Below are experts of layer 4 (counted from 0) of a mixture-of-experts language model. Rows are named router (the router's row for the expert), gate (a neuron's input weights, with its number), up (a neuron's input weights, with its number) and show model dimensions 0-127. Each number is 50 + 15 x the weight over its row's rms, rounded and kept within 0 to 99.
Before each expert's rows: a language model's description of what the expert responds to; "comes after" lists some tokens at least twice as common just before its tokens as in all text. This comes from a sample of Wikipedia text that the model never trained on. Tokens count by the router's weight.

# expert 46
Words after G
comes after: " G", "\n", "- G", " | G", ", G", " g"
router:58 53 55 72 48 60 48 51 62 48 55 62 54 48 56 33 30 45 41 48 30 31 66 45 43 40 40 37 58 17 52 31 35 24 56 55 63 50 72 41 53 32 41 44 81 37 69 56 65 39 64 40 52 30 27 65 74 72 44 49 33 53 71 50 35 33 46 63 57 23 67 49 63 67 66 55 60 53 58 65 27 77 54 50 47 56 19 36 31 54 49 41 44 23 41 75 63 38 64 48 28 57 69 67 36 55 50 07 57 29 36 64 50 42 61 54 53 61 60 35 65 30 33 58 64 32 59 48
gate0:64 63 38 47 53 40 31 59 50 65 59 49 59 49 32 10 77 54 50 27 61 63 38 30 60 51 42 62 67 50 72 69 42 59 48 29 68 56 36 60 44 45 65 45 56 46 60 43 41 26 40 48 50 41 35 70 34 52 47 39 65 44 64 77 53 49 56 53 43 27 64 51 40 73 54 73 30 42 34 47 68 53 61 30 41 58 41 36 53 53 59 24 65 48 40 63 57 41 26 48 62 25 46 37 31 45 46 51 49 41 64 25 53 30 50 49 62 55 74 52 69 38 39 47 41 48 47 40
up0:28 70 44 66 44 63 68 80 49 60 76 44 48 57 53 63 58 43 36 19 74 44 41 51 41 61 48 66 93 60 73 70 57 58 58 71 57 45 41 64 59 33 37 48 37 46 57 38 26 53 41 31 46 64 67 56 46 60 51 68 56 66 55 51 58 65 71 76 65 52 72 33 39 27 39 50 50 66 63 58 67 53 54 44 57 51 34 36 25 43 81 62 55 40 63 54 58 25 58 29 72 66 48 25 28 47 39 77 69 33 41 35 58 51 62 64 45 37 50 48 48 35 35 50 61 44 56 66

# expert 63
Table row openings
comes after: "\n", " that", " and", " who", " to", " he"
router:64 23 28 64 38 50 56 45 53 59 61 60 46 43 44 37 35 56 65 53 42 25 67 27 29 45 65 24 65 47 40 35 46 51 39 47 61 40 70 33 38 31 28 39 67 34 64 59 64 44 65 30 57 22 35 66 53 73 41 45 45 66 64 42 32 42 35 59 32 28 82 56 64 53 51 60 35 66 58 54 45 60 71 32 54 64 34 37 37 40 51 23 30 44 44 78 64 36 61 42 35 57 64 69 35 69 55 28 75 56 25 64 42 30 66 54 58 75 35 29 58 38 33 65 62 42 66 34
gate0:61 43 60 30 54 48 35 35 57 51 46 55 33 43 50 74 42 46 29 52 49 57 52 34 37 43 58 18 51 50 37 53 66 24 54 65 43 53 48 60 49 43 61 41 75 24 64 51 21 63 68 39 61 31 66 36 50 57 59 48 50 47 41 36 27 54 72 43 44 57 57 70 70 32 39 58 34 69 44 46 57 47 40 43 48 80 45 72 64 10 19 44 82 76 55 56 64 46 69 57 78 58 52 84 69 42 69 52 77 57 69 31 43 53 38 43 46 31 55 76 92 67 31 59 37 60 70 47
up0:69 34 45 25 34 40 58 53 75 50 66 89 63 61 42 31 09 63 60 63 69 62 79 63 47 50 59 51 50 40 70 52 39 46 79 37 34 53 49 49 85 70 34 69 41 37 61 34 50 70 33 43 64 62 34 53 28 56 69 48 88 46 48 31 67 26 41 50 44 61 74 63 85 50 54 61 51 77 51 60 61 63 37 53 38 49 70 57 20 48 50 39 54 51 75 33 47 31 69 71 36 63 62 50 52 59 74 39 62 53 90 52 48 29 51 42 54 26 64 70 27 36 55 56 41 79 23 77

# expert 19
Table separators and occupations
comes after: "0", "1", "3", "4", "5", "7"
router:73 30 36 60 41 74 57 46 55 54 70 71 49 44 37 34 40 57 54 80 36 23 87 35 31 45 60 30 56 31 38 39 36 27 57 62 51 41 65 44 38 23 36 30 59 32 73 62 73 46 77 45 45 18 45 64 59 66 34 32 33 39 65 31 21 39 38 57 24 51 50 72 36 54 29 48 28 51 65 57 38 54 61 33 39 61 27 37 37 71 28 45 39 36 44 73 78 39 67 49 21 55 96 66 28 50 50 36 71 23 35 50 28 56 56 37 55 55 48 50 76 44 46 47 68 37 83 33
gate0:65 52 37 22 55 46 39 43 49 63 53 21 22 57 31 43 60 61 38 05 67 68 61 46 36 29 57 80 69 49 99 57 47 33 62 47 55 41 45 56 65 36 73 59 27 49 47 55 67 51 62 64 44 49 37 58 61 52 62 47 57 16 50 52 47 49 74 12 34 19 63 71 35 35 58 57 21 81 33 41 63 48 58 22 77 43 42 35 53 36 63 54 36 48 40 21 66 68 60 44 47 66 45 68 51 42 49 27 59 60 53 31 31 58 52 17 55 70 41 28 24 50 23 31 60 44 50 51
up0:63 55 49 33 66 43 14 22 42 60 40 64 44 93 36 43 48 56 46 50 52 74 77 74 57 52 66 52 30 52 67 51 09 61 42 40 45 56 59 66 74 50 61 77 66 36 37 32 82 54 49 46 21 71 53 38 33 60 66 57 35 42 51 50 41 29 61 55 33 46 48 46 49 68 42 44 41 53 56 46 30 41 49 68 59 36 52 53 42 63 51 40 51 37 61 55 45 46 46 47 54 86 47 43 38 99 63 51 48 50 52 18 50 40 42 65 52 55 49 52 66 65 55 55 64 42 43 57

# expert 32
Line ends in lists
comes after: " |", ")", " |  |", " |  |  |", "% |", " Ward"
router:82 43 31 49 47 70 57 39 53 72 54 78 41 38 32 09 55 76 62 43 43 31 57 40 43 49 51 29 65 21 35 55 48 39 46 69 50 50 64 54 38 49 48 33 83 51 52 53 46 35 70 40 14 50 39 62 50 72 47 35 24 65 53 41 43 49 46 56 28 48 49 61 51 79 33 60 55 60 54 32 33 61 66 48 53 57 32 44 56 54 41 36 46 39 38 66 49 33 55 46 43 70 77 59 14 51 48 44 71 56 06 57 22 47 47 55 56 54 56 34 69 43 50 53 71 46 64 35
gate0:83 37 58 57 54 50 71 33 66 44 62 75 63 27 38 46 46 83 58 51 22 38 60 52 61 53 83 36 32 46 63 39 40 45 55 47 74 67 55 59 18 35 53 41 46 29 54 49 41 68 80 81 42 32 58 54 62 59 68 72 71 56 50 62 44 62 58 27 45 39 28 46 63 32 16 44 38 64 45 55 50 52 36 56 58 39 46 42 65 20 63 38 21 57 32 49 40 21 71 70 59 43 63 55 67 49 32 49 53 58 53 70 63 68 60 37 56 52 32 70 37 65 54 74 52 39 49 55
up0:81 54 38 67 38 25 53 47 55 58 78 68 40 55 31 60 36 66 56 41 59 21 28 39 43 70 12 77 59 31 40 64 35 49 84 43 56 43 62 38 34 29 56 37 13 51 78 49 50 51 66 39 64 29 33 30 45 25 55 54 38 50 68 41 67 31 39 40 69 56 23 42 24 35 45 40 88 44 21 39 16 59 43 53 23 40 37 46 29 27 51 55 70 59 67 48 40 56 51 37 74 57 93 51 42 48 50 44 40 64 62 36 67 48 50 39 59 62 62 04 51 37 39 42 44 49 52 52

# expert 26
Pieces after capital L
comes after: " L", " | L", "L", ", L", " l", "- L"
router:55 33 30 55 27 55 46 43 54 52 57 56 25 42 46 33 39 65 48 68 42 47 57 39 41 45 49 34 67 44 51 33 52 41 40 64 44 48 60 20 49 36 36 38 50 37 82 73 38 37 57 43 47 48 55 74 72 70 28 50 18 63 53 44 33 40 42 61 55 60 66 53 57 63 41 74 56 50 69 50 47 65 70 51 58 52 46 61 39 72 63 43 28 50 46 69 65 33 84 47 41 61 69 76 42 60 36 51 74 61 44 74 57 35 68 68 58 39 25 33 72 58 64 54 58 31 51 30
gate0:67 45 48 43 50 41 37 54 41 27 18 61 51 40 74 37 45 53 55 70 20 51 40 67 39 40 39 32 44 57 21 61 52 78 69 37 73 56 41 47 58 72 62 17 46 50 81 58 49 32 58 28 41 85 64 56 49 70 32 38 50 34 34 55 36 37 64 86 43 68 45 39 63 63 32 78 59 67 44 09 50 86 82 52 69 79 46 54 63 50 41 57 61 51 37 42 49 50 41 30 42 39 17 44 65 55 47 51 64 42 44 74 78 76 68 33 44 55 31 55 44 68 54 55 63 48 67 43
up0:64 57 42 28 64 46 59 80 44 55 62 54 56 70 30 64 50 63 21 52 37 22 34 49 17 74 68 28 29 26 53 19 43 74 25 68 53 48 54 92 53 69 38 12 55 55 60 26 59 36 54 53 36 73 43 18 56 60 53 72 36 46 43 51 45 61 54 36 68 44 44 23 64 63 41 41 55 52 39 74 53 47 51 50 51 29 54 28 49 52 34 47 55 56 44 39 51 49 59 63 40 52 65 40 35 48 30 35 56 66 42 51 62 53 51 61 53 58 48 48 49 27 54 59 38 71 60 67

# expert 8
Numeric table separators
comes after: "0", "3", "1", "4", "5", "7"
router:62 23 44 54 55 62 79 29 67 51 58 61 50 39 41 50 47 70 55 75 28 29 62 36 41 51 82 22 67 37 35 41 42 42 45 59 58 37 82 40 51 38 23 33 63 29 88 58 63 41 55 31 40 21 44 58 48 64 40 44 50 61 57 40 32 44 37 67 41 40 63 69 50 62 34 39 34 61 67 54 32 56 55 27 36 62 17 50 20 52 40 52 44 44 43 59 58 30 83 53 39 57 58 54 43 58 41 47 56 35 27 40 30 56 57 66 52 72 43 31 74 16 23 48 52 14 59 44
gate0:53 62 62 71 38 33 53 50 55 41 13 20 35 63 50 56 61 69 52 33 38 60 60 44 30 48 40 23 37 20 53 40 55 30 57 69 57 58 75 51 40 47 65 49 70 56 41 45 35 29 41 48 49 69 46 38 74 68 57 50 63 37 37 38 44 29 34 33 53 38 66 45 34 72 85 85 65 66 71 45 48 32 51 24 51 52 45 27 65 44 46 62 48 43 56 75 13 59 51 48 48 72 39 31 18 30 75 56 22 42 49 67 40 50 57 70 66 71 38 42 38 47 51 48 59 59 45 44
up0:64 48 40 78 42 49 49 49 45 70 37 54 95 58 78 70 57 37 52 45 50 62 44 48 37 59 49 70 53 72 49 50 36 37 55 34 51 61 61 55 51 29 71 50 40 50 53 40 37 62 41 30 63 56 65 45 24 44 81 41 45 55 82 59 75 49 34 52 36 31 52 44 57 16 37 31 53 48 33 52 76 53 49 33 79 57 59 23 32 39 60 32 46 30 64 74 45 50 60 86 41 71 64 22 41 53 39 22 24 19 25 54 36 51 49 51 47 50 59 36 65 45 60 53 60 43 43 56

# expert 36
Numbers in stat tables
comes after: " | ", "; ", ") | ", "| ", " ", " ("
router:71 45 33 81 42 52 62 41 55 46 57 54 45 25 39 27 23 77 71 46 41 22 55 35 35 42 49 40 59 50 27 45 46 52 32 53 60 12 62 20 24 34 47 46 52 41 65 56 59 47 74 45 47 47 39 53 60 66 53 51 41 56 60 33 33 49 32 52 47 33 46 61 51 66 42 67 40 56 57 48 46 58 67 42 47 75 48 35 46 48 24 48 42 37 34 59 71 36 63 46 43 59 69 58 25 68 38 55 52 67 28 61 38 43 72 57 78 56 51 47 59 27 43 56 74 50 47 29
gate0:33 41 26 54 56 41 37 60 59 64 56 46 40 35 59 57 58 52 31 35 57 49 34 18 48 65 86 35 87 49 54 52 43 37 43 36 44 40 41 65 56 52 63 42 65 55 51 60 81 23 68 68 67 54 68 58 58 55 64 29 24 56 31 54 55 50 57 74 51 56 10 43 37 63 53 42 27 32 60 62 53 37 39 52 51 38 55 44 33 46 47 32 41 49 52 48 59 47 54 42 46 27 73 61 41 64 54 64 58 40 59 56 53 25 72 54 49 70 33 57 49 67 14 91 65 52 58 59
up0:57 37 77 18 48 78 46 36 25 32 39 73 28 63 37 55 72 62 44 37 60 64 62 67 50 59 39 53 34 57 64 54 68 36 52 56 35 60 81 23 61 51 43 47 57 35 61 61 38 69 40 47 56 46 69 76 32 25 36 59 64 42 65 57 65 34 35 19 43 77 41 58 55 91 51 71 72 28 71 50 57 44 38 72 52 62 43 61 64 22 62 44 44 49 76 52 59 57 68 54 47 49 67 49 41 44 40 51 50 43 38 47 41 72 28 25 14 61 30 44 62 59 51 65 88 61 45 31

# expert 48
Decimal points
comes after: "0", "3", "4", "1", "5", "6"
router:71 40 46 55 39 61 48 25 46 77 68 63 45 51 45 19 48 48 56 57 44 47 69 42 42 31 65 38 61 37 52 39 41 38 37 64 43 42 64 54 48 40 34 39 67 45 54 60 65 46 56 35 34 37 28 57 60 76 24 38 47 52 56 41 36 46 43 61 37 35 56 50 55 51 47 44 47 56 72 49 43 58 60 41 49 60 41 33 25 54 41 40 51 39 36 89 58 37 61 17 45 70 59 73 29 64 40 21 60 47 48 80 51 14 52 58 61 54 28 20 62 32 51 66 77 42 78 36
gate0:53 33 71 64 27 39 46 69 64 52 54 55 56 45 69 56 74 68 54 56 46 64 81 34 61 42 51 69 48 81 76 53 00 37 51 39 19 82 70 60 52 21 53 53 60 47 39 40 24 50 66 58 39 33 59 34 48 66 52 59 24 56 34 66 24 47 65 59 39 56 54 69 39 55 64 38 47 27 42 54 43 45 51 48 39 49 60 56 61 38 35 56 38 34 67 66 44 59 56 33 58 49 29 65 41 79 53 44 38 52 61 68 65 53 40 57 44 52 39 69 47 46 41 67 45 46 57 67
up0:46 44 38 68 50 69 73 58 80 58 53 42 60 34 50 47 30 55 47 74 64 59 50 28 46 45 30 46 47 50 34 73 41 61 57 42 20 52 60 53 60 34 37 35 76 54 64 47 30 63 52 48 47 40 38 25 52 44 46 66 40 45 56 61 50 84 64 59 46 41 23 53 45 22 48 67 40 37 55 43 33 23 59 48 57 40 77 55 53 56 63 49 56 46 66 21 25 65 75 56 35 41 59 39 65 35 47 75 61 23 53 52 86 53 58 70 23 35 59 67 39 59 47 53 57 48 50 34

# expert 57
Row-start table tokens
comes after: "\n", "|", "-", " |", ":", ") |"
router:65 44 31 53 39 57 64 38 53 59 59 69 49 55 46 42 31 72 58 54 55 21 68 26 35 32 52 41 68 28 31 38 24 40 35 68 54 51 83 51 45 20 50 37 57 38 60 90 74 41 71 56 37 36 43 59 60 59 43 39 33 63 32 44 38 29 43 63 39 44 62 54 62 64 45 60 56 80 74 44 45 62 60 44 43 67 41 44 23 56 48 41 36 44 25 72 75 32 55 40 38 72 67 47 20 71 36 36 69 37 40 63 35 41 51 57 65 53 51 50 72 40 42 57 61 36 69 26
gate0:42 63 43 42 33 46 29 42 72 63 64 46 27 66 66 57 68 54 65 60 45 50 53 59 32 43 56 69 60 79 37 37 36 29 50 36 59 40 66 37 42 58 56 24 49 45 71 64 62 70 38 33 53 64 64 39 46 13 59 39 68 45 45 64 46 26 44 53 56 44 23 70 36 10 58 63 32 73 77 34 33 63 44 58 55 69 53 35 54 74 51 75 20 51 53 41 47 31 31 36 70 66 48 57 36 51 46 51 57 31 42 42 55 62 59 70 87 61 64 40 46 39 19 45 62 58 57 31
up0:55 56 44 61 64 49 53 37 38 57 26 36 50 44 49 64 42 32 50 47 85 51 54 32 53 51 66 50 63 43 76 49 50 39 56 53 53 51 54 35 52 18 60 46 42 50 38 77 45 68 52 42 41 34 39 37 41 54 61 33 59 79 48 64 46 73 74 48 81 27 53 44 41 43 53 73 51 93 73 76 50 33 31 49 48 53 54 42 59 51 40 67 50 55 60 24 57 42 77 41 55 25 25 32 62 39 63 80 70 32 42 46 23 36 56 26 35 43 55 99 29 08 47 55 37 67 26 60

# expert 30
Small numbers, dates, ordinals
comes after: " | ", "; ", " ", "–", "| ", " on "
router:74 48 36 62 35 68 60 33 60 60 75 62 37 28 53 22 34 66 50 46 46 32 65 49 46 16 78 52 50 48 34 45 43 37 36 39 50 34 63 42 36 27 47 41 58 41 59 81 46 36 77 35 30 18 53 49 36 53 54 40 32 48 65 26 47 36 34 53 39 39 56 61 63 45 52 72 30 48 72 29 60 50 62 41 37 59 49 20 42 52 27 43 38 49 39 75 65 25 68 49 25 55 67 76 50 63 39 42 75 54 39 66 40 41 61 61 63 51 43 42 55 32 41 68 87 39 55 55
gate0:42 53 69 20 74 42 61 79 47 57 33 69 46 23 54 66 48 41 55 66 66 33 56 62 41 41 65 58 40 62 59 47 49 52 23 42 37 52 34 47 69 26 41 58 61 29 55 57 34 24 60 48 55 38 28 33 47 46 51 80 48 14 93 64 19 46 42 52 47 33 60 53 42 41 53 72 25 25 55 50 45 75 49 72 42 51 52 68 52 82 67 70 48 49 50 50 43 64 62 61 44 56 55 90 69 48 54 80 37 47 38 62 52 45 56 37 87 57 89 61 35 46 67 38 40 67 55 41
up0:75 33 45 86 39 39 51 80 48 50 43 27 45 51 50 37 54 79 51 57 57 74 59 57 41 49 64 35 56 66 50 34 50 63 52 56 54 64 64 65 44 49 69 60 60 55 28 59 41 44 32 67 61 49 48 33 40 46 62 42 41 49 53 31 55 06 76 42 51 44 38 71 42 67 35 64 34 73 60 67 39 76 45 92 40 46 64 53 47 58 55 58 49 33 72 28 60 63 34 62 58 34 55 51 69 63 44 43 67 57 36 60 76 36 27 50 51 42 16 63 86 36 75 01 56 21 63 49

# expert 47
Infobox line starts
comes after: "\n", ";", "-", ")", ":", ": "
router:71 35 13 44 63 58 55 35 59 73 53 49 40 31 24 13 36 56 60 34 44 25 49 46 46 31 64 50 53 33 59 48 46 52 47 51 51 65 68 26 60 31 41 38 42 28 84 73 49 27 53 30 48 45 55 90 54 46 40 34 39 68 54 45 56 65 51 81 31 61 38 46 42 77 53 69 39 60 66 56 41 68 63 26 43 49 38 43 25 42 49 44 19 62 32 55 55 37 67 35 43 48 74 58 29 61 38 34 63 65 40 61 23 36 51 56 60 53 38 67 58 20 49 55 65 36 57 24
gate0:66 40 43 48 51 39 49 67 52 50 84 56 66 60 65 73 50 48 54 40 30 53 30 71 64 44 34 48 38 49 57 25 29 52 33 56 58 75 39 76 48 48 44 68 34 55 28 57 47 20 49 71 61 63 51 27 43 64 60 47 41 41 50 56 46 70 51 57 60 74 52 19 45 44 60 36 39 32 57 20 51 46 56 29 28 34 48 39 50 39 44 62 28 54 21 30 73 39 79 31 52 37 85 50 44 42 35 27 55 25 44 43 61 68 65 47 54 53 48 67 55 68 57 40 67 38 35 51
up0:53 71 67 42 42 65 60 25 44 55 53 59 74 44 60 60 43 43 46 75 46 48 38 69 47 70 53 49 69 62 30 39 42 47 59 23 72 40 33 28 35 40 52 63 66 26 72 62 71 44 42 54 46 58 35 51 33 70 32 68 53 53 48 61 25 29 57 50 47 54 44 62 82 59 44 51 44 44 48 56 36 47 63 69 59 29 28 67 54 63 23 33 88 66 57 50 41 67 46 74 51 28 71 47 67 50 47 51 54 38 18 80 59 57 66 61 77 13 57 42 43 45 75 58 43 56 84 48

# expert 43
Numbers and stray pieces
comes after: " | ", "| ", " on ", ") | ", " ", "On "
router:68 38 34 57 44 68 51 49 53 64 54 52 54 38 36 16 34 58 67 49 33 39 59 35 39 26 84 33 66 44 41 32 40 49 32 47 53 31 60 57 35 29 34 36 47 43 66 67 54 28 60 48 35 34 47 57 39 51 46 12 34 64 67 52 34 27 33 63 30 33 55 55 58 63 15 64 41 65 56 45 29 59 76 40 41 62 38 28 28 41 24 34 26 50 31 62 85 31 55 52 41 59 66 52 44 59 45 17 69 36 23 64 40 39 55 67 48 60 50 26 65 41 38 54 66 41 63 28
gate0:67 43 35 36 56 58 51 49 56 47 60 69 48 23 49 62 26 37 15 39 48 62 55 58 40 64 69 60 60 69 25 70 46 46 65 52 27 32 65 59 63 27 59 73 36 49 55 46 22 36 56 46 51 44 88 55 57 51 33 57 28 54 46 30 31 41 23 46 57 52 71 78 47 63 62 40 56 35 73 85 94 47 67 19 54 34 52 19 40 74 63 55 55 81 34 26 55 51 41 53 44 62 47 31 63 57 57 34 37 65 76 62 61 41 69 62 26 39 69 66 45 88 69 61 38 59 35 52
up0:48 56 73 50 67 35 65 38 66 62 41 65 67 47 21 37 59 59 31 54 51 71 54 70 45 48 60 66 49 46 52 30 64 74 56 59 50 69 27 70 45 35 44 76 34 54 31 58 67 59 36 60 53 54 66 53 89 64 43 55 49 43 42 40 41 63 46 32 37 37 61 56 48 33 51 64 78 52 36 47 26 39 49 29 53 38 49 58 38 39 52 42 56 30 43 51 53 47 39 16 47 65 81 78 82 27 62 71 75 57 60 50 19 46 36 77 54 12 55 70 54 73 49 82 45 73 68 31

# expert 1
Section and infobox starts
comes after: "\n\n", "\n", "=", "==", "===", "===="
router:53 39 33 44 39 74 57 18 57 54 62 58 55 35 37 42 53 41 38 50 48 42 57 44 38 24 68 58 52 51 36 34 49 42 31 46 53 34 74 07 36 17 39 58 52 37 80 64 62 47 50 31 29 47 43 49 79 50 44 56 42 60 51 42 34 21 51 79 32 44 66 49 52 66 53 53 40 88 83 50 44 65 53 51 28 60 21 33 41 72 44 41 33 45 26 44 59 44 74 31 55 53 51 58 35 60 25 32 65 33 35 54 50 18 48 78 65 71 44 16 62 14 49 50 51 48 63 34
gate0:38 45 45 52 49 47 63 37 35 56 47 47 34 34 47 52 35 28 60 73 52 47 26 68 65 19 56 44 45 52 58 45 56 38 49 63 55 30 74 57 51 67 46 37 40 54 76 59 49 30 51 21 68 56 53 71 32 62 28 51 32 65 66 47 47 48 42 62 44 57 72 29 41 68 51 53 67 44 48 54 40 79 33 45 39 57 27 79 35 24 47 41 39 64 38 48 32 48 68 28 49 83 72 76 58 11 65 69 59 39 24 56 63 33 67 43 20 23 41 70 08 26 45 43 44 57 59 38
up0:48 67 65 58 68 72 69 44 50 50 36 37 44 62 71 50 65 52 54 56 61 61 53 32 59 44 76 38 66 51 75 31 43 49 54 24 54 19 26 66 33 41 60 28 46 76 46 66 31 62 29 43 22 39 33 75 59 56 51 62 62 28 55 23 50 62 49 57 61 68 63 26 52 26 74 56 75 46 77 46 45 44 47 20 56 52 46 34 70 68 45 49 66 73 52 65 42 38 32 55 24 37 44 54 49 30 65 55 58 58 45 59 41 56 47 37 35 58 45 62 30 47 48 67 21 57 62 39

# expert 7
Role and office nouns
comes after: "\n\n", "\n", "- List of", "American", "- Country:", " National Register"
router:35 45 50 64 36 73 55 44 59 46 53 49 48 42 11 35 37 58 37 43 46 38 53 39 39 33 75 44 68 24 59 47 55 36 47 45 56 37 80 36 26 16 16 45 45 24 79 70 62 17 62 39 36 30 47 61 78 48 46 51 41 75 44 36 24 46 41 60 39 55 45 51 46 58 50 74 41 63 82 36 39 78 54 43 42 66 29 28 22 54 49 21 43 45 13 51 61 39 76 33 52 52 63 55 17 47 39 35 44 30 37 46 49 40 60 65 80 65 41 34 68 55 42 54 54 48 77 27
gate0:42 51 58 34 70 57 58 24 40 55 37 89 96 55 40 62 48 39 76 70 35 39 53 66 45 47 42 28 46 41 61 40 35 56 59 53 64 50 67 80 70 52 61 53 43 43 48 51 42 28 47 61 42 18 41 52 46 32 54 45 56 29 44 78 33 47 60 62 39 37 48 38 75 52 58 64 47 44 36 63 27 41 63 31 51 69 27 32 13 58 35 42 70 10 59 51 40 66 42 63 56 59 43 45 54 44 41 35 65 41 30 66 44 55 40 67 64 66 63 29 47 50 57 64 37 48 24 52
up0:72 40 29 29 44 65 37 50 70 92 61 80 46 57 65 42 44 61 33 79 66 61 37 50 26 65 51 64 71 54 74 34 43 60 46 56 51 43 49 64 34 80 75 52 67 65 39 29 59 32 45 39 54 55 70 52 39 62 61 69 41 50 30 40 61 62 44 61 62 41 44 52 81 52 77 40 40 42 34 45 43 27 25 06 64 38 45 42 56 46 31 68 45 62 77 28 55 47 50 47 69 68 58 35 47 56 33 69 00 61 75 71 59 67 72 34 63 35 84 69 52 55 64 61 55 60 65 19